config = dict(
    num_hidden_layers=19,
    hidden_size=320,
    n_experts=32,
    experts_per_token=8,
    d_expert=64,
    d_shared_expert=0,
    hidden_act='swiglu',
    moe_layers=[0, 1, 2, 3, 4, 5, 6, 7, 8, 9, 10, 11, 12, 13, 14, 15, 16, 17, 18],
    router_score='softmax',
    normalize_top_k=False,
    routed_scale=1.0,
    balance_loss=0.00887,
    balance_bias=False,
    router_logit_norm=2.0,
    init_std_router=0.0152,
    lr_router=0.00048,
    vocab_size=32000,
    norm='rmsnorm',
    norm_eps=1e-05,
    tie_word_embeddings=True,
    optimizer='soap_variant',
    learning_rate=0.00461,
    beta1=0.95,
    beta2=0.95,
    max_grad_norm=1.0,
    batch_tokens=65536,
    max_seq_len=512,
    train_tokens=357000000,
    max_steps=5448,
    dataset='wikipedia_en',
)
Below are experts of layer 7 (counted from 0) of a mixture-of-experts language model. Rows are named router (the router's row for the expert) and show model dimensions 80-159. Each number is 128 + 32 x the weight over its row's rms, rounded and kept within 0 to 255. Numbers have three digits each.
After each expert's rows: "comes before" lists some tokens at least twice as common just after its tokens as in all text; "mostly gets" lists some tokens that are sent to it at least half of the time. This comes from a sample of Wikipedia text that the model never trained on. Tokens count by the router's weight.

# expert 0
router:136114146129117130145104135146036116115118107136137169134141089153160174100105162119145133102152151113081110145159162172064168147171142094098183187149120093121079181137124197087167164187138121117113130077125129127127101126108104143115154183
comes before: " |", ";", "a", " (", "i", "N"
mostly gets: "---|---|---|---|", " —", "z", " not", "it", "da"

# expert 13
router:169145135124175108109148163178095163102165195075111112140158107113158081129142129087168200072136117102192133130140126160145170124136132108134171072108129166153157127125119103076132150166139104081172134195182128145145099141102195101101090129
comes before: ",", ".", " of", " in", " and", " ("
mostly gets: " season", " series", "ation", " career", " team", " Cup"

# expert 12
router:137110097166107126139126134123153166165201133062151136170062099137135101183153053084137165135091135167122088162113159133109111110157146168165142094146161141114183070161145092130107105153042065109157131210123138137140067135119093145111119092
comes before: " of", ",", "s", " and", "'", " for"
mostly gets: "man", "ers", " Team", " G", " University", " player"

# expert 31
router:131118072119150111110155136148154113131116183146107127119122164116180172170078134122153172123148064075131147124124079098158110129144137129111135078109123137111133115123133219077108156132127066169169102102148163198103167147145168118115093118
comes before: " of", " in", " by", " to", " on", " for"
mostly gets: " more", " people", " many", " most", " based", " $"

# expert 18
router:169128104144160107120154157110149146163145154146131108122076076087158125162096199127184182069126074090197119154121127139113166119122136138132117074171139166114099112116156092082121167091091102099159142205172120101127060113107177119114080136
comes before: ",", ".", " |", " and", " (", " in"
mostly gets: " States", " University", " School", " York", " League", " city"

# expert 8
router:098207134123122160185105159130107078161158172143169091133081162156104078066174101170113114157098114104120153102143173156150152141135137148133098163113168136091085123156092111182121113080178172132127115097102156159145093126130124154159103137
comes before: "\n", "|", "-", " ", "==", "The"
mostly gets: "\n", " |", "==", "|", "===", " =="

# expert 17
router:116096092168136107120123094126164168109139063125092127107136062136143117168086090096120160116107128133143162131103122143116137115154117114159124157090127074131143159157092071119124186118154162115115114159085139145118084158119162168129109150
comes before: " |", ",", " (", ";", " –", "'"
mostly gets: " March", " October", " April", " 2019", " February", " November"

# expert 10
router:169149212092087116051172109148100154146130177081110176140121069076090145180151196110123141084146110122132121143127100037085110098127146177107133148098083156178106140091171056115128152143131111160111147039187127143144109114098149139068118121
comes before: " as", ",", " in", " to", " by", " on"
mostly gets: " also", " University", " York", " used", " known", " such"

# expert 2
router:162193118137107128122128155094158157071174172117077163175111099168150157159110140081153181093126098121140170178108118116186153113172146110132101043151187125170116104169123119072116151131061100135216153141184127101111123124127138164152171081
comes before: " of", " and", " in", " to", " for", "ly"
mostly gets: "ation", " new", " known", " life", " same", " area"

# expert 5
router:170157056154147099182157131115124071148143114173145149099096119112177135060146119140169057150145189138106154183162107156129092183157122114089123183150120152137122204000135136113124124147063190109139176190200169074121093127131150164114087104
comes before: "s", " first", " own", "The", " father", " Office"
mostly gets: "'", " \"", " his", " their", " he", "\""

# expert 23
router:089105081128157114157183117169161121085118099141065103091066210134074124092113163124125192194040117084106149120127098086149126095139133094099140101053096115132104132067186110120154133110153165104086154152144111170124129135128138118106130096
comes before: " |", ")", " (", ":", "/", " m"
mostly gets: "2", "–19", "3", "1", "(", " 6"

# expert 29
router:098128141123160148141130150090111061124161097135160163108170135098125139108139057130101116146161103156089076196111130123140115161128137188108161087094081186141142159115075151157102146111172060121161191093099127154133133124171158158128148110
comes before: " the", " a", " be", " his", " their", " this"
mostly gets: " to", " for", " with", " which", " after", " into"

# expert 4
router:108106154151131117177146105130140120118101041093122096029090154193081150166073145144091159148128174137087112128114121103060114115120109157098121148132100124109141180116113073176122118154121154082104133131107084098140101125123130168137146123
comes before: " |", ")", ";", "present", "th", "/"
mostly gets: " 17", " 11", "–", "–19", " 16", " 14"

# expert 25
router:154115109144178097104093119163146068126031106167147090101083140151081072025122146115121078123068134113087142149125106170122105107154146132135093197121096114184145144148156104090113098136200187135076103103131073146129091134145122082136149186
comes before: " |", "th", ";", " August", " /", " October"
mostly gets: " 1", " 2", " 0", " 3", " 6", " 9"

# expert 7
router:108072180063106152130133084188189073149102143170143130075141216152131150110109127159081137123177158141063099090096135112158150122091082084149102163148098166111065102093081087111163113097130146145109112096104099140106163119144158048130126104
comes before: " the", " and", " a", " which", " but", " who"
mostly gets: ",", " with", "),", " from", " in", " for"

# expert 1
router:144081133098196150008163157105095055111155113137138122108159145148145109158159151161153091089123171153101112136104089141107131153095179065152144120128125158119167070149133127157098155153118079132166123125131163179131205136138143084141129070
comes before: " the", " to", " a", " in", " his", " with"
mostly gets: " into", " up", " during", " out", " on", " between"

# expert 6
router:058195100101095168127086166144102087125107134114122126104139167162101150150155122133067107127070139143113115120141160165167132126125122088072099125149098114132087224115088174147109115064198206105163182114093086116152119133135158121116133160
comes before: "\n", " The", " ", " He", " In", " It"
mostly gets: " the", " |", "The", ").", "\".", " an"

# expert 14
router:073074176142142128107131110156114108140153176118061143123181115160121076117186153141109124173206142133087115098159132092115118159117143085106158126113140203143080147125183123146171112174165117121149130028141155100101154129145078081158191141
comes before: " the", " a", " an", " \"", " that", " to"
mostly gets: " was", " is", " as", " with", " on", " has"

# expert 11
router:140137191137135100109127164107186090128121115135125137072132208153155147158117082196098109166123155141202108124107161138118142122082143153153080073165146142152134110140138101128195122127110159121108108134151108150092169143138073071104126139
comes before: " the", " he", " she", " it", " they", " a"
mostly gets: " who", " where", " when", " before", " after", " –"